config.yaml
n_layer: 14
d_model: 384
n_experts: 48
experts_per_token: 6
d_expert: 64
d_shared_expert: 0
activation: "swiglu"
moe_layers: [1, 2, 3, 4, 5, 6, 7, 8, 9, 10, 11, 12, 13]
router_score: "softmax"
normalize_top_k: false
routed_scale: 2.83
balance_loss: 0.0194
balance_bias: false
router_z_loss: 0.0001
init_std_router: 0.00967
lr_router: 0.000674
vocab_size: 23718
norm: "rmsnorm"
norm_eps: 1e-05
tie_embeddings: false
optimizer: "soap_variant"
lr: 0.00275
beta1: 0.95
beta2: 0.99
batch_tokens: [32768, 65536]
seq_len: 2048
train_tokens: 389400000
steps: 8539
dataset: "wikipedia_en"
Below are experts of layer 4 (counted from 0) of a mixture-of-experts language model. Rows are named router (the router's row for the expert), gate (a neuron's input weights, with its number), up (a neuron's input weights, with its number), down (a neuron's output weights, with its number) and show model dimensions 192-255. Each number is 128 + 24 x the weight over its row's rms, rounded and kept within 0 to 255. Numbers have three digits each.
After each expert's rows: "comes after" lists some tokens at least twice as common just before its tokens as in all text. This comes from a sample of Wikipedia text that the model never trained on. Tokens count by the router's weight.

# expert 34
router:166100116134124111092108124127134143165152088124101130095108156103144182122146149086123095148114135090121088157124140139168112143153130112110079126100125158137151097101140094134083177104090114
gate0:184073138100108109097152117141118164107109124122126132132140124096103124100123093136090110132114079131105141106124157090103129154118157123123105117140122157115139112114143135153129151153147135
up0:122146135095118105148082143089112163111106115183096132136150128152100110098139132138112121120103095145103099108156145108157106115159105143080108122156163146136144139137106094097174127149088125
down0:116137090112120073134155155117176135105120133094120114119145119150118123161094080117135171125102137174111116124127166113093137149143130128149110127218152151120126128147120084148142132172127115
comes after: "\n", " in", " of", " at", " Location", " is"

# expert 29
router:125120103135179118088096155093087157174147135126113101103142149138138140111146094111168089129098167126101112151159143118148116114114110102113140099123164160123070109155127097114104112132112088
gate0:165131136110144128120136127115074100073145148137129097146148154141172140101136193131118085121107124104131130195161116149122151080158123142128105090107141118097108137160183144152152173109154144
up0:135179136098114128127093153127116137130142112125091103126099151142131133122114138137121123159151141140126103119112116134110140131113126088112121111097147143112060125078109118133099120171125062
down0:054168138129137115182093178108113119123136097121131123124138101092121130111112139130153127094092163115128148095143118148177147118167123109133120077138138110130107127123084109096145116112130090
comes after: " (", "\n", ":", " \"", " /", "("

# expert 35
router:154114100164100134083122129095105144156150114168112106104172164155157163099103124106136104143155161128111109156120127107147092096113131124139102116143137153128129158133148119145095117096099116
gate0:111132143189106127074112124149137139131119123138158125114143111168092161131131134174126148147116115136150111117162112177120086173100131096069113174100098081110143119134153084077170167140125171
up0:168129119143100127147169129136148127104109164061143145121125145116128103175112121102160133131086177163104115113129134140161144119094116104188109117105155142138094149151083134145092138097171123
down0:100109137115135119146139100122131125155106095120183172138135136151093152094147120118133151114125180183137065133138130100153166143134121135123106116135076098123114163147163140118165138117110155
comes after: " |", "|", ";", " -", "%;", " &"

# expert 23
router:209107094109133094120152114143098159151133122139107120113139162120166182140146136123139142124111110136105113161104137118120125131086113145114118099142174119117103079137185089118117077088108108
gate0:129130124132136136140122182152094121132106099115124133111136122119140158117122140185169126152095141155136142134086105102123112126147095093086114157114117089134105123126101101100103089110156057
up0:104147158143130072106143105150163143087181078134149154147137118113130083113130136107087195163130160148091135134074132155127127102156161138127133141112157105114111090091127131119098116119098147
down0:084071119149102141127117118136124133104123154073084112104177098143087117145109140120154167129121170101167091126083102141126123125058140154129116085100155133141154112127147172168145145132143143
comes after: " to", " in", ",", " as", " and", " In"

# expert 43
router:160099105150127134100138139079078135149150098160089120105155158159141137096117110117140118101127134094084116137131129103148106114100114126116089103152159190088108128122130099158091105109091110
gate0:133121139137162154137106116102148160144123143119114112131122125130145164142125118133129089112156125135143121135129148127118115134092088164135165152069056178130127163129147139120096138107075077
up0:173133123114099122091191121113111120179122148107107133167096099096112115093143167177134110170147116139109103124091108139141100114111164129106111145131128096126073125116143142150148101131160121
down0:130130107093095121162108120079138114112118113121126119117109103128139161145138155103151086109137138116114113153129143155113118121121122140155112119123140115140136141143178166134127118114109135
comes after: " |", " ", "|", ";", ":", " October"

# expert 40
router:151106122177156110111119179120121134163141140148093118121124159156129176108119103108143118140116156137114126145109144070143114104123146142088117103092136151153101162161129112116112159119121105
gate0:124141122174160128121166112162105135164149159095149151122148093152125107130136116128154152122058170134115112127110096112137099138140142115127128140138184131167135153139144136101109140067115134
up0:146156105155146108120081171093116170092120135086104106114123161144106120129150147147110114107161121118105156161130165100116141126124152140143117088121170106149187178133121165129137128118104132
down0:119157131143109107082106107130146165105104110139155125115138103148109082150077076079085081159169117139165143127135127121145107145126124138128102134160132145119116148085155118167123125100136089
comes after: "\n", ".", "==", " ==", "===", " United"

# expert 3
router:154079145122136118112092144120134149157170109134113094083115153116172161137137133133149098157096135119079122140117138112135095152109122147116109101134146119128102142117139083098098157103096118
gate0:119161160139160124126139129134158133135127151115162145124106134116132140148142111093125136147096116120149140136105118146086106096166130160120139092118150107141106103118152103127169113129114137
up0:123144131098126111165105115085107069157142122151114127129181127136162095147130151160112095163123146135135136191101118153149105105126115177091135136116128143072111164131109097114086139154141102
down0:081129106156101179120130098146108133127125106153109172108102122129094100151139136186090100156127081142139143178145171128115124170114118120139105089105120126148147131095145124138108138113142126
comes after: ",", " to", " and", " of", "'", " with"

# expert 6
router:166103099127167147123112140131126151154121107134100125103121163127139168122114127104150133135143162127117113162121096135114106111126123141123121094136143155126121114086141107120122115125083080
gate0:096112129089148111102154122155083137159148108121125102129159155113146109130121080121146139136122175130139106102084096152108097119122138100103154160138151118114158125134118103105122140116134117
up0:105144099118100066172158163121127164141127162111135095122146127142171117146132100120111126121124123146124117151140110120128078166149121107142149125163090110119158153145119136091081176111140122
down0:136114140098173143141088075149127159090105123103131129140129098158129110120123150159104102085092119147173110138148153087117132148136103148103088117163092105107076118114125114121130129119135069
comes after: "2", "3", "1", "4", "0", "5"

# expert 16
router:135094104133135122108096129137103161134141100151100112096094169124162120125148136128131087129146116100118100128111157130148096167148107146132108127139160148137121081111149085145085122117109091
gate0:146160083103130135126132085115160144132138153148101091110126133148132125121131138116133107126115098134129168087097128110110145170142113136148103155165138156149110134127134120108091089116146145
up0:113063123122157115109141126096155125120152112118119106121117120130143123131159159156149111137081127156098114141139171156136105092114116117111140125073134132157129130139141112111147139116142171
down0:102136155161108119123117138098144081140118151151143154148148131154112142126141113146109123112079098109092147122121133132152107161116139124106128102134121152118130135132128110117123117141113094
comes after: " the", " The", "The", " a", " his", "s"

# expert 46
router:143110129133138110115118127094076128158166117137092089109156141173146157097114115102144121120107153123086107144081117086153091150097139161137136083091150146111113128123107113161090090114097103
gate0:132113138130141145153138186128128090113139131144121170146131159164154172149146143146157109103138124126172143145117123145116092153127134153111111073115102130113116174119108132159139114145113135
up0:117100106138145093152117118114134118135116173076115112119057111112130134113176097110077093087145121116144101149109107132127113121107123129100155154106123171139129136067115092122123092143126165
down0:180151152142161098130120121117165155137081131153095119143111148127133129121145136143131134126146128153139121154108133100132128105123138100100108129090100138167139143121101133118156122115136154
comes after: "0", "2", "9", ".", "8", "3"

# expert 20
router:164095091163115089116145128117098159155140102182114117093117156119139149109165142065119123154101101111097110154139125131132112125109114111123133089178159180111125123121147114128098127115047102
gate0:131141201158112085117129143111174132147141110140141156086122151156186141089092123164173050134126137139141154098100093139106108124137143115108114143138135126105125104177140127126070130159181102
up0:116121091163122105097115141159126080093079111137133133138108101146149142151155126111112136140114115171110115151107128105146135131157116141150081129126127164127151123106149107188121156100105152
down0:151154121108131148092151151127101122115100157174118160116142138140149159091104125143135102122144141107163087146141127093144147188142100134122143146110145128122126130111117152140139136121151128
comes after: " ", "1", " |", "2", "|", " ("

# expert 12
router:148114120147133130123136122132135144162132107141133128117122148181146153096142144072119119130120141135090116164104157114173117092103142138139132085131123129127126140126116115137104116109104080
gate0:123146161112099117140101096119163118122121112157140159145123116145143134154133115130119120120097135109152095141126157160194107165113090065101134129163111158120145145166084109111145163126170100
up0:132109173111096135142139150114151096121101108124142111143115129142113162138133124121136131131113143150166168135132132153143122107143143114112125108165155152145159157126090123066093109093124125
down0:169162146129126126127151150138116089124100132128154140165136109091095121123155126101155133087122157130129139165104101123146117101090117122130179129171082153126141124127093112144128111114113134
comes after: ".", ")", "9", " =", "8", "7"

# expert 14
router:136108128149153120074112179154121161149138105153077089108108149157147154132130141096145131124134131116063082173115119123158088082167126121118120088122113120150112127131131112176116133117098125
gate0:146145150136123139102085147138129125125123074133091152100167106158166137124123155148102200137169119113110118105102136151094136142145171133128124144130083102095110144163096127119124126129142123
up0:109138127098086086121099165098096102142111105136145117102147139169161123120107135127154144159134136075138138131113136098115130141168115174127126169178160136099128123185079119114158117153157113
down0:126150148114115132116089162144138103115132117099128129145106130143190097119125161118163161118102110109135145091131160100139123163112148131067078080098117113146109126163114187138100148154165179
comes after: "\n", " of", " for", " at", " by", " Award"

# expert 9
router:152115115147094118114148126134106144150161130162102105090165162144152143103113130103140102122140116112107120142124104068170103100148127122133133115151136172161141126132165102097125104108118107
gate0:121123149146126120141128050107096100121165104145113130080124137123141136100120139091130127125164110155133144133132140074142125107138121146110128148115123182157146150133115080148109139185086075
up0:159156107128154113116131111122144109112158114127106127115129135130110140140107152085133121098152117090066121116104106118122124096116143116108150162150161127113129089157129171128066150151140125
down0:107130163117125125147114187111099142117154133143118101132099083135143117071076138121135133119149148162126111141138109113115111171086086088180120165139088159118149133129115116104117147127114115
comes after: " |", ":", " \"", " (", " K", "|"

# expert 31
router:170083113124097115097108112101122157179150122129114130118112150144137155123093088106125107133137139106094136192158142124119105153100112177130090104116158120114115124118127096145120129135096135
gate0:131128177126103096137137123104131132092112190133167125134107087142123170101142129143140128105112161108120112124101145134083112160107115144114116130110101112090163106101160139140153137103173079
up0:133106124127137105113128147157122117152114132123088136142085113107107146143132114143133117187132157103162134143102130109118128123151099133142089121137089142115142131103113132129133117112104120
down0:138150127107150126154113142118143089082116166135139126187082124166138142115084097126121106148124130105137168137139157128125086108121135126112120104126142136075150133110114136165144126105166128
comes after: ",", " is", " was", " It", ")", " which"

# expert 17
router:166107130133160091088125123117136155159156121155102104105123163152140164144155134116134097157118140121114126161169151115160079126108150119117122079139137172139133096128120101124094148095105125
gate0:121102101136148088123169087126115136153136140163144127178136122181128146141102125136125146170129093127088124138159107094111161092083136118083160099151089125126117141153139116125083146106139108
up0:105108134124080159136112129128131134098149130167129158144166086107123132145091103138109094110106189110141135157108079108138128124157131105131133135112186085101120113092097110100139131090128155
down0:133130105128136157176144114144106121155103118114154113093132115133093113140114088164133116088144099086158131104102138086124141098138101109134113113141177121100085154134125139146183120102110114
comes after: "\n", " as", " is", " was", ")", " for"

# expert 33
router:151108123129138128142092158140119178143121113163098128074120150140160120146135109114169122151141131092118104168089085150130115141125124165145125126130152128126117123125139095139110133092078076
gate0:098146098138080159135140125123071130154118115110146138139117082107154133124165121137109139150140117123133117138129126134123089147143141126139122180110135154170094128126116120120092169137152119
up0:133117121140158154159107120144130116124142116135097106153093126114104161156114099112145130120166122097139147114096133103156117166104132100130143101122161138141152126149139147126130121127112133
down0:130132166118135164136127119223165105141172109122111113114098143110110130140088108118138090149130127112148167135118120098085116107163109167110087139080102112115131114122104131175083099126128105
comes after: " a", " the", "-", "0", "==", " an"

# expert 2
router:138108113166096131137126143141110154150124133192115113097129165150143153142124119082140124125112136118105124154129113125163096127120113128146140114107149170121141127156169121108131102114070089
gate0:144156089101140138137132119153100126118106089114087129116128137135128140130093106123135176155108117124132105143105138169148127130090124110127126100115155060142168126146125148112171132117067107
up0:104158126126080100092133147078134118153117120114152108134132124166146125133120119127147157114151113124121150144126175095143133090093139102107083136141109172116095132113122111117152130148090115
down0:169123109106142138083152156131134103155151139114165113105125136147137119137120124122114126110138143146138128181177114096074140138122108099113171147119068113115116172125116076149108136152139131
comes after: "1", "0", "2", "9", "8", "3"

# expert 38
router:151091092155120109106135146090088141150149129156094104095152156139154165094110166094138119122138152115094109149116102066157091127127108122125119085121140171095110170134146097166104105102101112
gate0:154131108102131154137155127150175157154121122160107171129147113152136156104132165118140136122140131116107170116123114104146176106103104167152135132164150178126091143096120123111109098129134128
up0:127148110102133114144128096123138129144114100149114117095133132095133122121145126113122121123117117147147090128143118197139168098108146113119110128096116137092159158099119159176142141120154130
down0:142108145154126097126114136091087120168147140107125079102143113125114137148124144143132159129117115110153155107146151154090137159135127164137122112160139137141123145136093095125170086127114150
comes after: "0", "9", "5", "8", "1", "3"

# expert 22
router:153101104133109128130135118112106153174122114180120119106122144129135149126142104092124119132159113098111098154155119124132101147091116106119138076136125181129082122130133114169097092090071094
gate0:192116120136128137120143118146113094101068181133118140155119151175170136163117154096114089144147120130155129106112098101105146168131121134160126158145099119159131090134146135138132145155131124
up0:119124172111153143119114158161091134123088147137104097142136172167134109146151144097137134102124109142106117183112131156105178158145163101106128143108138153119138106063105129118152117152128117
down0:127106138076164142119085103143084154135077112129107107126109101126113073132078083137118101110122152138141171131141180139138117136120127151123117117131125132141097120125108108121131135103142128
comes after: " ", " |", "1", "|", ";", "3"

# expert 41
router:183123094148111119099111130130087155157129098154128096106137160138169155125126122131161093131124147124108146157145155141126108142136110149121097135136180147136105138134143082149105175114121076
gate0:105093090103113150113124155126165169136164145122108137155124114139112135091128132120101111132130137166123146158151137103131096097101154109105112085115081096065123169118079133109138141121102104
up0:116141110141137141115104142117127102119111091111120119110095137165147132129133138123162109106117115139148113116131119093132106091101132116100127113119144165119113133120113110155127107121150167
down0:099124147127146128159189128148124153130106169143158107107155149173126115118176147133156127125119117124104144093153150114109118128147114145106125173126166150143080117123143133117170153090211121
comes after: " the", " a", " and", " was", " his", " The"

# expert 4
router:163095090137162084105126150115117144156161124154100107083105159133155144146108157098138112138126133121091107153093132103121098140140093155134122130114131118110097116140146088122086157127090119
gate0:148144150098145105132145179113153146136172138099135142102105142116144130089106128129158146152076129131141098086111121154091082133109131111129125136141143096122154142108153112123117161171144137
up0:117152122104155148126099109144132155129141110100140125151126115117126056139138144138106081134094096122150114115133129113126133120149150125128145103142139131132157115084124103103117151141183115
down0:116144133114147139129124125098101130146124115111135134081146147101113104143119148169108137071164117133150127149172141137108154138107114087141124116140169131122154140127124198145123153121139114
comes after: "'", " of", " in", " one", " on", " to"

# expert 1
router:161107091128125110113162115130072154169110099135125145113143159118148141139145121127134108114112148135098128153089160117111106113114114174130119110143173151091102118136183094152114151078105113
gate0:130127129132107123111131105175142132110112114168122108157119120109163089166138158148163131148115128123076155083117144117138120145137120168108106111101113162117138125142134168147115111106146154
up0:093154111111113105100128125123123110112137130135117136147121121103143091105185077118175133106104127075121110137141153117129147123092136147172136132093100133131122083127135133099103124197170145
down0:139132133115136114090129120139099127147114130180120139184105104095118147110138111115129178117160126128145131121129115125116215107154144144137136125140127168125164108128112124125106139085145137
comes after: " the", " was", " a", " and", " to", " is"

# expert 45
router:149103111168136119120142144120080127130152146158111118091130168141159151134106116111132098114110136128131133131124109102168098095143130123122110090138155134153123142119132135074068103119096090
gate0:125110158067121148137143137169111138117123140136124097151110119109115114099100095103105073119104107141123114119107136160119154116148123135056149146132129140112153112106135106103134102099142157
up0:109122080114134130130118147138169097147153131132063157128121107134136125086165150166130129190133122143159167124086133140098118103147085124123092110096110134113146118208136139127121099077125116
down0:123116114114088121112127114075151168151118114112116129121116134148141095123131146131123137167128159117101132131083100129107129103145180096167117108090126137181138144134148142155145142107123133
comes after: "0", "2", "9", "1", "5", "8"

# expert 19
router:155110117116110079120133099097115205169110126108079148117117158095139134124143108105155079116108134120116127147129136142116105126104136108134144113136139136157113124143116083130124102098112076
gate0:148143157114155070112156109090112134166161098102157144116110122108155157156128076071166157142128156071095143106109190147137111156152131077138132105117116161166119102114180107139146136132168143
up0:130194127132081118144122096106107163138131106118127134139154092158096110148105108162145088126142105120111084132108130160116126118113131069141116149145131103102161104128098148121105111136136108
down0:161133132083178123160117097100143146087095137146142149093133110112119139121116147124138157123136047106094107141098189138143140100147149145122167124149134219081156153097126105121160144134124127
comes after: "-", " (", "\n", "==", "|", " \""

# expert 11
router:147085094145133122098122125119137159158142111151109100090136166143147146102140160105116120122123152127099121131110159112153116107126118134125112092140147164127108120134097103148110159122112106
gate0:112105107125111139112121103097121107107120090146117122100091163109166102142106147100118098095116175121175160125147135120167110108155132134146098083153114121120151170118113163115152117118090149
up0:116102146110123126127127100131138091093085129142158107142164149116164140116137115064135146122149148157141161142164114135150114119148139121084110143147073080107077118168152104162136118138156139
down0:130144123157163086071099157134155150142101121086147138135108128112132147127118124120126092093172146139129160118119130127133156170117141125116087151095083134127153129135113115111162114106147134
comes after: " |", ")", "%", "5", " at", "6"

# expert 15
router:161114117161153135130123155125108150147160149174113126084092129178124141113150115104143129135140129143102069152091154137153105105129108132119087121158149176123113127142114107118076104104075115
gate0:132119119116174138105139181085152113105124116111116127157148154126126086115144120148118156076108176179106116073160161142131140111092122153126094135135131157113088118140106143151132159126135121
up0:170153141153146155098091090109103140125143175130116093094121113142091090126103138107167135149108098112138129131133156133152135157139142162112124141138145136102116093191132117136172149173139103
down0:142156088157159149132140156110115131111148143134101103120164115108121137106122085127118131134099183167149167154168107107121122092103126136109136143148142110107132188097150103160119131127148137
comes after: " ", "–", "N", " March", " May", " August"

# expert 47
router:158109128153129077119121153135132136164121120165103113112141183112159167093113121120135091156119174125080115160147173117136114111117125109111152096132121134162110114105158114136146112094081132
gate0:117105120135119112110095121076151110112112132128134149143149115063112133143155077114130131135122133145091108157123148121123132163171155178090165144160121118128159135099151116154104126121150079
up0:087088166143140100129132105146123135155155150129131125087100132134121147122087136166102145071103113104112117148096087148141118118174127112112096151142118146143136135136118101125128142185105121
down0:150117154126053074126138115130177119161136115146156144153091157114112134179147156075102099110162141106128103129096113111138130133152086125124106116100098154133100139093150095114177094156112125
comes after: "\n", "-", ")", "|", " =", "==="